Weights of a small mixture-of-experts language model, trained from scratch on English Wikipedia: 2 picks a token.
Below are experts of layer 8 (counted from 0) of a mixture-of-experts language model. Rows are named router (the router's row for the expert), up (a neuron's input weights, with its number) and show model dimensions 384-447. Each number is 50 + 15 x the weight over its row's rms, rounded and kept within 0 to 99.
After each expert's rows: a language model's description of what the expert responds to. This comes from a sample of Wikipedia text that the model never trained on.

# expert 27
router:35 41 22 55 36 69 52 40 61 60 49 60 52 48 57 56 39 36 60 19 50 81 50 14 38 57 54 56 50 52 32 64 57 61 49 59 67 60 49 55 52 36 16 53 65 45 63 60 40 67 19 62 40 42 45 40 45 43 47 64 49 58 53 36
up0:51 23 48 43 55 48 35 45 66 42 67 48 43 67 30 53 55 31 50 38 60 41 84 65 16 47 75 42 81 46 32 65 46 54 18 49 65 52 55 64 50 33 39 24 67 68 45 88 33 39 56 54 50 48 50 35 27 49 64 40 62 51 60 42
up1:87 52 73 61 37 73 39 23 21 34 66 77 54 47 64 53 61 40 67 56 26 68 64 80 32 41 46 64 63 65 45 57 47 57 56 56 70 49 64 37 30 47 21 27 70 55 80 38 39 52 67 48 48 48 74 31 61 52 50 44 25 52 44 35
up2:62 48 56 58 41 56 40 46 28 63 56 42 49 60 62 48 66 43 57 48 37 58 68 53 64 41 20 30 36 68 84 23 55 29 51 45 30 41 55 62 34 54 83 50 48 38 72 36 45 43 42 67 37 56 38 35 54 24 46 56 54 51 61 53
up3:44 40 70 70 39 49 28 52 56 71 65 52 61 74 57 50 50 41 41 38 54 70 00 49 52 50 25 27 53 27 47 54 34 40 49 47 50 60 41 49 21 43 07 62 26 52 51 85 51 31 41 58 54 31 63 50 64 40 40 41 23 56 57 63
What it handles: Name and number endings. Final pieces ending a name, abbreviation or date number before a comma or parenthesis, such as RA, NR, June 14.

# expert 21
router:34 67 34 53 68 70 31 73 79 38 31 39 35 35 59 50 49 32 79 45 32 49 48 25 61 73 57 45 37 58 51 54 56 61 23 62 77 45 38 43 67 69 51 33 42 71 38 61 44 58 25 41 52 66 43 70 77 54 53 34 58 49 57 11
up0:25 40 52 42 45 51 39 69 51 42 47 89 31 51 55 69 56 32 66 45 47 75 56 63 37 39 32 46 24 63 60 40 45 43 48 70 50 58 56 17 77 47 81 41 41 57 44 57 40 18 58 34 35 44 62 30 34 68 46 56 80 79 51 70
up1:44 22 65 38 47 56 56 62 78 40 40 31 37 29 42 40 32 40 43 38 29 41 68 30 61 67 60 57 42 22 59 36 29 40 76 46 38 32 50 38 27 58 56 86 47 60 59 69 61 51 36 06 40 53 31 38 43 66 65 34 53 45 49 36
up2:43 41 48 69 56 30 49 52 25 33 44 50 48 42 59 51 55 54 31 35 44 74 80 55 68 60 63 60 31 50 54 71 37 47 49 71 48 50 28 58 42 67 71 34 40 63 51 36 35 59 62 38 57 54 59 39 28 72 76 46 72 60 69 69
up3:56 77 58 54 39 40 78 60 59 43 67 56 26 38 48 57 33 28 69 50 42 38 55 48 43 46 28 59 77 30 48 39 77 45 26 62 75 32 66 28 46 46 76 44 60 36 38 49 72 39 47 47 45 36 18 64 45 23 36 47 43 35 64 41
What it handles: Subject pronouns and auxiliaries. Auxiliary and linking verbs and subject pronouns in narrative prose, such as was, is, has, would, he, she.

# expert 16
router:29 25 60 47 59 76 46 54 88 39 41 36 39 46 51 56 61 48 66 49 40 53 39 27 44 65 33 83 52 49 45 52 52 71 56 43 46 58 61 69 65 48 47 43 33 52 40 58 56 73 49 44 53 39 36 60 47 60 52 63 57 53 48 27
up0:34 60 48 56 68 49 67 45 54 48 37 46 63 44 43 57 40 49 63 49 43 45 52 49 31 12 52 44 50 61 72 47 60 29 53 64 44 49 56 61 54 58 62 34 35 54 36 60 43 52 72 33 58 12 41 56 35 38 34 45 52 39 53 43
up1:58 53 44 38 44 63 46 65 52 29 56 44 44 34 70 50 57 45 62 45 62 79 19 74 47 64 44 46 50 53 57 49 46 58 64 83 48 63 56 70 46 78 67 49 58 59 47 30 53 44 78 64 52 51 79 54 42 29 47 67 44 80 56 35
up2:64 28 66 42 78 71 53 54 38 59 48 61 34 47 33 55 39 68 55 53 68 27 35 51 40 44 68 33 45 55 53 43 64 59 58 35 44 62 30 21 40 73 46 45 67 42 49 71 61 55 67 68 44 58 47 55 81 68 70 34 66 35 79 48
up3:50 39 61 68 36 59 48 40 42 88 50 64 64 31 48 50 70 68 56 47 05 59 58 53 42 37 29 46 51 50 40 51 46 50 66 43 44 60 49 53 65 37 86 11 38 36 47 43 46 45 36 65 34 26 42 55 63 28 63 27 32 39 35 51
What it handles: Sentence ends, word middles. Sentence-final periods and closing quotes (". ", ." ) in prose narrative, plus pieces inside ordinary long words like un-us-ual, insol-v-ency.

# expert 14
router:43 67 43 39 40 56 56 46 85 50 53 43 60 54 64 47 39 34 91 16 45 67 61 25 44 66 52 44 51 56 48 62 48 48 45 37 71 37 48 57 68 60 55 48 70 17 55 49 73 56 49 68 58 42 15 60 62 57 49 57 35 45 38 10
up0:32 67 47 48 68 36 40 38 40 46 42 82 47 33 36 58 66 43 87 58 55 72 75 41 42 71 43 53 64 47 73 13 43 70 73 36 48 38 30 64 53 51 79 65 27 24 52 28 56 57 69 43 45 46 80 42 40 62 17 80 44 44 60 48
up1:43 19 55 52 39 35 56 63 28 49 38 60 49 30 80 46 62 46 67 26 59 66 46 39 40 51 43 32 33 52 45 48 36 42 53 47 65 58 41 46 57 48 48 46 49 32 64 32 50 58 46 20 65 39 49 42 41 64 69 63 47 56 62 28
up2:52 65 57 75 31 26 32 35 31 31 48 46 67 32 13 69 54 56 60 33 65 59 47 44 46 66 78 30 62 55 64 40 47 69 41 77 47 32 64 53 63 66 63 51 41 42 56 42 76 33 78 47 77 23 44 35 44 49 40 97 30 33 45 49
up3:35 50 45 69 68 33 50 69 54 54 41 43 54 45 34 47 55 49 59 29 36 64 66 53 36 47 65 61 35 40 38 50 51 42 61 35 33 70 54 92 15 45 35 77 52 41 60 14 41 54 63 76 40 41 35 52 52 37 72 59 19 40 48 69
What it handles: Media and sports nouns. Common nouns for works, competitions and roles in career text, such as film, season, album, song, team, medal, debut.

# expert 26
router:13 55 51 60 50 40 57 66 80 25 44 44 51 46 55 40 68 56 75 45 47 54 46 32 47 84 43 41 60 57 29 64 51 41 27 49 61 41 65 42 73 47 36 60 53 33 56 50 58 73 46 63 56 32 09 76 63 35 66 62 67 57 47 40
up0:83 74 44 38 54 33 36 42 68 58 77 40 74 64 24 51 24 35 35 34 68 39 20 54 41 54 50 50 46 23 48 56 19 56 59 45 37 43 47 33 69 35 38 47 51 27 43 43 49 51 47 22 56 45 50 50 53 33 67 47 58 65 43 58
up1:44 53 40 36 19 71 31 68 48 54 58 48 66 31 20 42 68 53 67 65 66 79 54 51 48 67 66 58 49 40 57 72 55 55 49 55 38 65 43 63 70 83 76 61 53 76 49 56 29 70 56 59 70 46 47 69 36 69 35 44 59 40 60 36
up2:40 12 55 77 66 62 13 66 63 73 38 61 61 56 36 42 40 47 56 12 44 47 46 20 34 52 65 42 67 60 41 57 60 23 42 36 57 42 40 41 02 50 33 55 25 20 45 32 69 68 50 40 55 61 57 65 45 54 81 36 47 53 60 52
up3:64 25 53 45 80 55 38 52 69 33 78 51 56 70 18 57 18 42 54 44 50 49 62 19 20 54 48 42 34 65 43 40 51 45 43 31 53 44 57 64 30 33 44 43 64 51 26 74 23 75 49 38 49 34 43 45 43 51 78 25 42 57 53 50
What it handles: Geography and coordinates. Coordinate symbols ° ′ ″ and place words like located, north, County, San, River, sq, in location descriptions.

# expert 24
router:27 79 21 58 38 70 51 46 63 37 55 45 51 38 73 30 62 58 64 55 49 68 48 39 42 82 57 64 56 60 28 62 60 70 39 51 62 40 38 47 66 54 44 66 49 33 43 55 79 67 47 32 67 40 45 82 45 61 50 70 61 46 49 44
up0:25 57 19 49 53 52 35 52 65 40 44 53 31 36 43 43 60 57 38 67 45 71 36 43 44 54 80 35 52 24 40 32 21 65 49 73 42 31 49 49 35 51 31 71 33 53 71 39 74 70 43 51 43 28 49 68 40 66 11 57 51 59 36 61
up1:54 56 40 42 43 57 16 43 68 80 60 30 67 56 35 50 48 65 37 17 30 63 40 59 58 76 64 53 56 45 71 68 48 30 26 49 74 48 37 73 73 12 73 53 37 40 28 60 89 48 29 37 41 43 44 66 55 41 42 61 30 32 48 62
up2:59 50 68 30 56 35 33 51 68 63 76 64 21 58 31 34 61 37 14 66 47 76 46 39 38 40 18 59 50 50 71 42 67 48 54 25 33 44 71 46 53 53 48 41 69 70 63 72 71 35 61 44 32 57 63 46 44 58 46 54 52 73 29 13
up3:81 34 31 58 17 56 64 70 33 31 44 57 64 42 80 59 50 53 33 53 42 33 53 60 47 80 59 50 29 78 50 39 48 49 59 48 56 52 68 52 53 67 41 40 68 44 60 28 41 23 59 42 47 35 49 58 35 61 48 61 81 56 31 48
What it handles: Proper-name middle pieces. Pieces from the middle of capitalized proper names, such as people, places and brands, for example Hart, Whit, Madon, shire.

# expert 20
router:05 56 24 52 41 54 60 45 46 55 62 47 47 59 67 60 26 46 66 35 52 51 61 21 52 71 65 47 29 54 39 49 59 76 43 64 76 58 56 61 96 58 48 51 62 33 22 76 63 60 49 46 53 36 56 70 48 62 61 80 42 60 57 30
up0:66 49 60 33 23 59 61 24 18 37 65 86 34 49 66 28 51 40 78 57 72 42 44 62 58 60 16 60 58 50 50 40 57 61 38 63 42 36 69 65 49 66 45 42 69 60 58 42 43 32 52 37 61 55 56 76 76 59 46 77 48 66 65 47
up1:66 69 70 44 62 65 55 26 30 33 53 51 58 58 53 47 71 44 34 90 56 47 35 76 57 45 53 44 45 57 70 43 47 45 53 54 30 25 63 38 49 62 51 55 42 31 37 40 53 29 59 43 56 51 76 40 26 45 14 59 59 63 59 67
up2:54 27 50 53 41 34 45 32 32 40 51 57 28 36 53 71 35 41 57 46 51 56 43 54 51 31 67 38 27 35 57 66 18 21 60 69 58 75 67 65 58 67 49 55 53 37 54 49 43 44 88 30 26 64 60 55 26 42 55 74 16 71 58 33
up3:49 55 29 38 45 33 47 43 66 53 42 49 64 48 32 76 52 64 48 41 44 52 43 80 57 58 58 66 09 66 61 27 40 36 73 48 29 81 52 66 59 35 63 80 50 38 53 45 33 48 38 88 52 62 52 49 33 39 45 52 59 55 76 42
What it handles: Name pieces in lists. Given names and word pieces within personal and place names in rosters and lists, such as Chris, Ryan, Baylor, Iliuas.

# expert 8
router:39 60 17 53 60 62 58 42 51 43 51 46 43 44 37 46 55 45 69 49 40 45 31 49 46 60 70 52 62 50 28 74 65 50 56 46 52 51 33 32 74 53 41 50 37 42 51 38 51 75 51 48 66 36 40 69 48 51 32 65 49 56 58 39
up0:55 26 21 48 56 68 77 18 43 65 28 68 76 42 34 51 53 67 29 37 81 30 69 49 61 47 66 41 46 54 32 47 67 59 43 49 37 77 37 40 52 40 50 36 49 54 47 57 23 57 69 43 60 56 49 16 71 70 20 49 54 40 73 65
up1:35 62 66 38 34 40 34 40 55 58 41 76 52 58 76 41 44 00 40 49 49 40 41 38 48 45 40 41 78 43 50 33 23 73 50 61 49 30 42 29 35 47 52 84 69 58 46 41 49 54 52 52 57 16 57 51 50 46 11 37 45 54 34 42
up2:55 56 44 64 52 46 49 34 65 44 23 44 79 62 37 70 48 60 34 51 44 37 27 48 78 59 62 43 45 42 29 55 49 54 63 23 28 73 91 35 59 81 63 30 48 49 57 32 55 53 45 56 22 40 28 69 32 44 40 38 83 47 47 55
up3:47 77 48 81 35 43 48 55 66 39 47 39 12 43 41 44 62 71 47 54 41 69 58 44 56 44 08 18 51 36 73 66 36 40 51 81 65 42 50 66 48 19 47 22 35 58 74 38 25 68 40 32 49 23 26 45 51 53 47 44 75 59 69 36
What it handles: Non-English name pieces. Subword fragments inside transliterated South Asian, Arabic, Slavic and Japanese names, such as Kh, Abd, Raj, Pokrov-sky, Idr-is.

# expert 2
router:37 39 31 58 46 47 52 40 62 50 42 27 47 41 64 50 61 53 52 37 30 60 67 37 45 54 42 40 48 54 14 63 46 49 46 62 41 61 49 53 58 61 33 49 74 48 57 57 39 79 28 82 48 35 38 61 53 39 60 47 29 42 24 23
up0:81 53 43 60 41 52 26 56 67 49 58 71 59 57 34 52 52 37 51 35 68 43 44 34 37 63 62 27 46 41 17 79 47 31 41 49 49 25 54 83 48 22 08 51 60 67 53 41 37 50 36 59 51 62 25 48 67 32 67 56 42 35 42 45
up1:66 43 16 41 31 58 58 63 53 60 42 50 49 53 54 53 40 69 38 47 40 41 49 47 28 44 28 54 38 28 52 65 31 54 41 78 58 26 46 44 56 38 60 37 36 32 56 40 58 47 39 70 78 39 68 37 56 56 53 76 39 49 53 69
up2:35 50 69 62 23 30 43 15 66 49 55 61 41 51 45 42 63 52 42 53 33 57 44 69 34 48 63 37 68 64 49 72 56 51 64 44 18 36 58 60 43 68 34 60 50 80 56 40 42 56 08 56 30 40 49 50 38 39 41 60 44 51 85 44
up3:51 28 71 46 57 50 60 53 53 80 84 61 70 66 39 56 43 39 36 39 67 45 26 52 47 35 60 27 36 69 28 64 67 15 35 38 40 39 50 36 29 54 19 47 40 35 45 32 27 48 63 21 61 39 20 57 41 52 57 56 29 69 31 56
What it handles: Table cell separators. Pipe separators, dashes, blanks and small digits inside sports and election tables, e.g. goal-difference cells like | +8, | —, 71%.

# expert 29
router:48 53 14 41 31 49 59 61 48 78 39 35 55 29 83 52 45 46 57 51 46 67 38 36 55 72 67 34 66 55 38 63 73 62 54 35 84 45 38 56 92 67 16 43 46 59 35 50 56 47 16 55 55 57 31 74 54 50 45 43 53 38 39 29
up0:51 51 52 54 30 57 62 40 50 64 42 60 56 35 19 61 41 28 21 71 53 71 29 58 77 57 72 25 70 53 62 49 48 40 58 61 53 52 42 33 73 71 62 18 55 64 61 68 33 51 57 41 71 48 60 59 42 40 61 38 46 45 38 39
up1:37 64 52 50 43 16 56 55 47 57 67 43 54 41 44 48 28 58 40 57 68 52 54 51 39 35 39 29 10 64 56 36 40 46 56 31 59 47 62 29 41 51 28 47 70 35 53 47 08 40 40 53 61 40 41 74 51 47 65 47 72 57 56 51
up2:50 43 44 31 56 50 55 61 41 72 50 35 42 28 62 54 70 59 59 53 37 62 44 36 62 42 44 48 30 18 73 62 37 39 55 52 79 54 67 45 62 66 42 64 43 63 38 48 65 37 31 18 44 63 70 51 33 52 70 57 81 54 62 70
up3:35 64 41 41 56 59 44 62 49 44 71 62 26 50 72 59 40 38 39 53 67 65 56 44 75 61 75 42 73 64 53 55 54 66 66 35 52 18 68 43 63 58 51 32 35 67 62 25 46 45 41 37 47 48 40 66 32 48 11 72 38 35 67 30
What it handles: Education and institutions. University, College, School, degree, graduate, professor, and the colon after Education in infobox biographies.

# expert 5
router:50 60 35 56 14 68 61 65 60 44 56 37 38 36 63 45 58 76 78 44 60 48 27 36 67 66 61 47 76 77 23 47 76 54 40 42 62 38 44 62 70 68 40 50 69 48 41 52 73 49 25 56 50 51 11 58 62 41 58 52 55 52 41 40
up0:73 75 56 49 42 34 53 54 25 35 44 75 56 43 51 36 39 53 33 46 74 57 58 76 25 50 51 55 64 47 66 43 65 59 49 59 52 70 47 52 44 60 59 63 42 57 56 47 32 68 56 50 59 60 42 53 26 35 25 49 42 35 41 56
up1:85 68 38 54 33 57 60 55 52 53 52 44 39 49 37 73 48 45 31 53 58 42 57 62 50 62 48 65 55 51 44 54 71 39 66 29 44 34 52 72 54 39 36 29 45 46 33 51 43 73 33 36 54 24 34 47 42 58 37 33 24 23 49 68
up2:14 58 67 45 50 63 33 31 60 67 45 28 44 68 46 47 59 62 71 20 69 56 39 49 43 49 79 53 62 47 63 57 56 51 38 55 47 17 39 54 00 39 68 73 44 39 63 39 38 51 49 46 36 39 75 47 59 37 55 63 34 66 66 58
up3:20 63 53 44 27 30 37 57 58 39 63 25 69 45 60 51 71 53 49 52 45 56 63 44 41 27 46 24 42 55 68 62 19 68 29 57 48 31 39 74 48 15 65 48 51 30 47 63 39 39 58 82 66 49 29 45 64 67 55 59 37 59 33 62
What it handles: Determiners and articles. Mostly the, The, this, these, a, and modifiers like New, British, National, often after a preposition or at paragraph start.

# expert 31
router:36 52 39 40 22 51 61 76 70 46 36 47 47 44 78 47 38 53 76 45 45 54 62 19 50 61 42 51 46 59 43 50 56 37 48 32 55 49 64 52 76 71 66 52 59 28 45 54 39 77 09 32 46 61 43 61 50 59 33 41 79 37 52 49
up0:50 23 70 44 46 35 42 31 42 50 50 33 81 25 36 74 43 44 19 36 31 47 78 35 76 78 59 44 42 40 78 15 51 44 54 65 44 39 77 49 57 54 36 75 49 29 51 26 57 54 64 45 44 71 30 36 35 36 52 54 54 53 54 37
up1:89 40 53 25 47 65 18 53 29 45 42 69 61 47 49 52 39 48 35 67 23 48 38 25 58 32 47 33 58 54 59 49 48 47 75 42 44 65 39 48 65 75 50 37 53 45 38 42 62 31 53 34 50 73 44 62 60 51 18 56 44 32 47 44
up2:31 58 60 59 23 50 47 37 46 57 62 48 61 42 45 45 62 34 39 45 55 66 10 55 52 31 25 58 52 52 76 12 40 69 52 53 62 69 47 44 52 60 71 37 56 19 44 34 74 88 28 22 77 42 37 60 65 58 69 60 68 33 60 45
up3:25 31 56 70 52 37 39 70 59 46 76 43 66 65 46 45 78 53 49 40 78 51 39 54 35 66 55 34 22 45 38 66 14 53 33 19 58 36 52 77 47 51 41 60 65 29 48 63 53 68 34 64 60 55 29 64 63 51 84 50 84 50 54 91
What it handles: Function words, common verbs. Determiners and connectives in running prose such as that, same, some, such, because, plus verbs like said, used, able.

# expert 10
router:65 44 31 54 19 77 53 55 42 55 53 40 55 46 49 61 52 46 46 28 34 65 59 34 41 60 59 55 66 50 22 47 51 68 36 50 53 56 20 68 66 72 30 44 47 57 45 43 27 71 30 47 44 36 61 65 78 45 71 48 63 58 49 24
up0:43 57 34 48 36 66 36 77 72 26 58 74 28 18 31 34 53 79 37 27 61 30 52 33 43 31 78 60 56 67 64 37 34 44 34 71 51 48 20 64 52 31 56 57 51 84 45 51 53 66 50 67 32 51 58 52 26 46 50 39 26 59 91 61
up1:71 50 43 81 37 48 49 55 61 37 79 44 42 41 28 43 17 35 38 44 66 78 58 60 28 69 52 58 63 67 34 27 37 51 52 47 45 37 46 61 43 88 43 24 39 55 42 41 37 69 16 46 59 51 36 45 58 56 61 42 48 51 49 63
up2:67 84 49 40 55 50 77 53 67 52 43 56 75 43 59 54 12 62 47 56 32 67 51 47 70 47 56 42 77 53 33 54 51 54 51 50 52 62 44 67 30 69 50 65 49 49 44 46 60 22 53 40 40 38 31 57 31 43 65 43 46 45 32 54
up3:46 57 29 44 28 42 68 53 36 49 54 87 49 37 59 63 38 73 42 33 48 47 41 57 47 64 33 35 43 31 43 58 23 53 54 69 50 65 50 76 98 57 50 53 32 76 51 40 73 62 55 69 42 53 16 60 60 60 77 47 40 45 53 44
What it handles: Date ranges and titles. En dashes in lifespans and year spans (1909–1997), closing = of page titles, and dates or places after died, until, In.

# expert 23
router:11 52 14 44 33 58 47 58 64 45 64 47 49 55 70 59 60 53 67 23 56 53 55 13 56 70 75 46 33 66 54 67 62 65 46 50 68 49 49 68 94 46 40 43 64 38 36 73 52 65 28 61 68 32 37 62 46 47 60 60 47 54 58 35
up0:25 53 27 47 45 64 48 36 39 40 65 49 70 62 74 76 58 50 50 30 60 33 44 51 58 43 58 57 33 29 72 49 20 65 45 48 34 48 67 58 87 51 69 54 61 56 44 66 42 60 63 57 59 58 48 71 29 52 50 48 43 68 70 47
up1:40 59 36 38 31 33 51 57 47 43 63 49 43 26 70 38 55 62 30 45 64 46 37 28 73 37 73 41 31 33 78 73 51 80 89 57 55 31 67 58 66 40 40 42 46 50 46 74 81 49 42 29 73 53 22 11 67 50 47 70 33 63 63 69
up2:37 40 10 58 86 33 58 30 42 41 63 68 58 37 48 41 64 82 35 60 60 61 57 66 48 70 75 57 07 56 51 68 45 51 73 50 37 41 63 26 46 46 45 23 49 45 45 39 34 57 75 76 60 58 61 52 32 90 48 58 79 70 51 29
up3:44 40 56 54 53 46 31 52 27 54 40 63 44 55 48 41 66 90 33 38 39 56 70 57 32 60 67 46 34 77 57 17 36 54 61 55 65 75 35 79 65 34 69 65 44 55 78 43 29 63 21 51 40 44 34 52 56 60 34 61 65 49 51 42
What it handles: Word-initial capital fragments. First fragments of capitalized names and terms, often at entry starts or in taxonomy text, such as Bal-anerodus, Stre-at, Ros-ecrans.

# expert 7
router:21 61 23 47 65 42 57 52 58 33 49 46 47 49 63 43 42 51 63 61 42 78 37 36 55 70 73 51 66 51 45 52 53 57 54 31 46 51 37 40 53 54 52 72 47 37 46 51 78 70 50 60 69 32 46 69 47 45 41 52 51 55 48 43
up0:39 61 75 43 32 79 60 55 62 73 56 57 52 58 61 43 33 48 51 59 35 75 60 49 34 77 60 59 48 61 45 41 55 35 48 38 42 33 65 49 69 51 66 12 58 73 59 28 51 55 56 36 57 56 58 81 37 27 31 57 58 59 65 61
up1:51 77 54 53 36 43 70 19 57 43 69 76 39 45 55 52 48 53 54 44 44 26 70 61 37 55 44 54 52 17 45 56 40 19 66 27 53 17 53 40 58 30 47 39 28 28 50 30 42 27 42 43 75 53 37 43 50 48 21 74 53 56 54 74
up2:26 37 33 72 49 49 52 75 58 54 09 56 52 47 25 70 41 41 37 70 70 57 29 41 54 59 38 22 59 54 72 22 38 55 59 45 44 46 23 43 26 75 43 51 42 79 67 58 37 53 58 52 41 60 64 47 70 69 39 39 38 52 50 54
up3:83 45 63 50 49 50 49 42 73 85 48 58 83 60 44 32 47 54 44 32 38 61 43 43 80 59 74 54 31 33 54 28 53 53 55 54 27 35 46 45 40 41 57 43 59 49 23 50 65 51 66 31 53 34 41 54 55 54 49 63 30 55 35 51
What it handles: Mid-word name fragments. Word pieces inside foreign surnames, taxon names and technical words, mostly Romance, Latin or Greek, such as Carissi-mi, cy-cad-s, arth-ri-tis, -idae.

# expert 0
router:45 60 38 45 37 57 13 54 71 40 42 42 57 54 67 47 67 36 88 22 72 78 50 58 30 66 46 51 50 50 40 48 81 69 27 43 66 52 24 31 64 53 37 71 48 57 63 56 79 76 17 61 65 52 37 63 69 42 24 46 68 47 50 25
up0:51 37 61 59 30 37 39 59 69 20 26 60 59 21 38 60 34 57 52 57 30 46 71 54 60 54 52 32 31 51 32 32 38 58 69 29 55 50 27 20 36 59 21 47 46 69 65 63 57 85 41 32 20 55 40 62 51 61 63 11 45 55 60 50
up1:32 80 69 48 45 60 59 40 69 39 53 48 36 67 46 59 63 46 70 63 38 72 54 88 49 47 59 33 70 47 59 69 52 61 60 29 25 54 33 60 70 19 59 42 42 57 64 24 44 51 20 54 78 49 45 56 61 36 50 70 58 54 78 69
up2:60 38 23 50 57 37 42 58 44 60 32 45 51 60 61 45 29 64 64 13 62 32 45 46 40 48 59 42 43 76 27 78 62 16 60 82 72 50 56 60 67 30 44 33 63 41 51 50 50 33 63 57 59 78 43 36 51 31 26 55 75 80 39 73
up3:66 55 77 28 41 63 49 56 53 62 52 36 62 25 38 53 61 53 48 36 47 57 45 57 49 25 65 70 54 48 43 41 62 22 31 73 43 32 61 50 39 21 46 85 61 41 39 19 51 50 43 49 51 48 41 61 63 79 52 71 51 47 39 46
What it handles: Foreign-name short pieces. Short word starts and particles in foreign names and titles, as in de, le, ma, Pu, and month names in dates.

# expert 30
router:41 70 34 40 59 60 32 54 65 42 50 24 56 65 60 42 53 58 68 55 68 80 33 38 79 57 39 48 55 53 34 75 72 34 63 42 47 52 48 52 65 63 30 61 47 42 23 61 55 80 17 62 52 58 48 55 57 55 57 49 70 56 36 26
up0:70 15 58 67 37 70 46 36 55 46 30 45 50 41 68 33 36 50 56 55 61 43 47 34 52 54 23 47 77 35 41 61 63 35 78 71 73 32 52 39 55 23 76 80 65 62 58 52 65 22 45 48 49 50 39 57 79 48 63 47 48 73 58 57
up1:63 46 55 18 66 40 25 34 27 54 31 42 60 60 45 79 68 20 50 60 60 58 65 64 49 37 69 83 42 20 52 68 53 76 30 26 35 53 27 58 42 67 56 73 34 51 58 63 57 30 76 63 66 67 46 69 67 62 43 40 64 34 59 45
up2:34 69 48 44 53 47 35 47 53 63 44 27 73 55 73 39 68 60 58 16 63 45 48 14 52 51 34 40 36 71 20 63 62 42 43 73 47 64 41 45 47 72 36 63 37 27 42 58 57 35 74 54 55 34 51 35 46 51 63 58 41 58 62 47
up3:75 52 54 21 49 46 56 59 35 74 83 52 44 44 85 46 40 83 75 60 56 49 25 79 61 63 69 27 39 68 49 34 57 51 71 15 66 58 72 44 72 51 44 68 51 40 56 26 31 53 36 46 64 38 55 71 54 43 71 58 63 63 74 56
What it handles: Line starts in lists. Line breaks, dashes and bars opening infobox fields, list items and table rows, as in - Born:, Personal information.

# expert 22
router:35 44 24 35 22 63 39 69 77 48 51 38 23 42 64 48 56 42 68 42 52 61 37 44 67 63 29 49 71 64 36 58 88 43 18 47 55 54 32 67 46 67 47 54 44 54 69 60 63 57 38 59 52 55 16 72 68 67 42 43 57 51 35 37
up0:51 63 52 47 55 49 78 62 60 56 50 71 59 49 42 76 30 44 50 59 55 69 40 56 45 32 64 64 75 85 05 44 57 44 37 58 51 50 33 18 47 53 19 62 31 49 33 50 58 61 16 28 85 24 81 68 47 53 62 39 47 57 46 58
up1:23 21 47 38 31 46 63 54 33 54 55 36 55 47 49 39 80 61 78 39 61 17 61 46 81 51 60 39 55 52 59 60 46 72 48 57 51 84 44 35 79 30 57 21 73 42 73 77 47 55 42 68 70 72 42 28 36 71 33 53 66 46 55 28
up2:46 37 48 48 41 25 45 59 15 41 19 53 37 61 74 31 61 64 82 28 59 54 48 39 53 35 80 46 42 64 65 45 71 47 81 57 45 58 45 66 58 39 61 46 52 51 40 45 72 87 40 61 52 49 44 42 42 66 74 56 63 62 73 46
up3:77 41 49 24 28 36 58 43 19 65 44 75 67 36 34 36 43 41 57 67 44 62 36 66 42 59 49 65 50 45 56 56 41 52 42 69 19 83 49 34 77 39 48 63 58 73 51 48 51 42 67 49 51 57 20 34 30 22 60 50 36 41 52 46
What it handles: List punctuation and separators. Commas, opening parentheses, semicolons and cell pipes separating names and items in lists, draws, results tables and bibliographies, e.g. Youzhny (second round).

# expert 4
router:41 42 42 71 34 62 55 49 75 44 40 17 25 34 75 41 40 27 39 43 50 37 46 14 52 63 37 75 60 70 14 68 67 44 52 33 68 52 24 60 57 74 54 57 37 67 57 75 47 72 31 13 83 28 45 54 51 40 56 55 54 50 46 50
up0:61 69 55 50 82 34 31 42 61 44 70 49 53 32 51 56 55 57 64 36 50 26 56 67 26 47 53 44 60 42 58 63 40 49 40 69 51 51 51 57 46 73 74 56 53 47 42 48 43 14 71 37 63 48 48 54 48 47 91 43 74 33 73 55
up1:41 69 37 46 68 65 52 55 57 37 56 28 47 45 63 42 63 60 70 47 31 52 37 50 34 58 22 49 39 64 65 61 59 47 46 41 24 46 49 50 65 50 60 70 52 76 52 63 14 59 86 43 57 71 69 35 27 67 56 46 29 70 77 56
up2:34 41 44 48 31 50 53 55 83 52 42 16 69 47 51 59 57 29 33 27 47 36 40 68 38 42 41 55 71 67 31 73 63 27 41 52 45 51 50 65 52 66 65 47 48 31 41 52 64 41 47 28 62 64 61 48 49 40 28 33 30 56 64 38
up3:13 30 53 39 52 70 35 22 44 69 33 68 46 55 31 51 31 37 62 64 44 33 40 52 40 60 52 79 26 53 66 38 64 36 37 49 43 54 33 62 55 53 45 47 64 27 49 61 35 56 44 48 55 43 60 68 47 51 78 29 50 53 37 34
What it handles: Table and heading markup. Table cell pipes inside header rows and wiki heading markers (==, ===, ====), plus list-page words like List, Born, Genus.

# expert 9
router:52 42 35 37 46 54 49 45 64 20 50 36 50 54 65 40 53 28 67 46 38 56 35 30 69 61 56 54 55 46 44 70 48 68 26 56 50 48 58 42 76 65 44 45 57 48 46 59 58 62 42 55 66 55 34 65 48 47 53 35 48 28 58 30
up0:74 75 37 66 58 63 56 42 44 53 47 31 57 31 66 48 56 54 38 55 54 32 66 19 25 38 39 76 38 37 57 36 54 62 74 35 25 70 56 60 58 37 55 16 57 67 61 54 71 42 47 39 49 38 72 40 42 74 20 52 57 31 47 44
up1:57 43 61 67 70 59 47 48 61 63 44 61 60 40 34 27 39 14 53 18 51 48 20 64 49 26 19 58 36 41 45 77 54 37 70 52 44 70 68 32 59 45 54 47 38 29 45 31 25 22 85 51 56 40 27 25 44 59 21 45 25 57 71 67
up2:44 37 30 68 41 29 73 38 33 43 58 47 59 63 49 70 50 55 61 65 63 17 71 72 64 82 56 47 54 34 58 69 53 44 71 99 64 52 53 60 49 44 54 57 59 15 57 47 49 36 40 51 47 58 48 53 53 42 79 57 22 67 52 68
up3:83 63 54 36 43 43 58 34 64 42 27 31 57 82 59 45 51 33 62 48 34 28 45 26 41 60 68 70 74 50 63 35 66 43 92 53 72 64 60 67 72 42 45 37 70 61 56 74 50 49 52 63 44 32 51 51 55 54 51 38 23 28 63 52
What it handles: Word-ending suffixes. Suffix pieces and whole adjectives or nouns inside running prose, such as -ation, -ing, -ary, social, economic, important.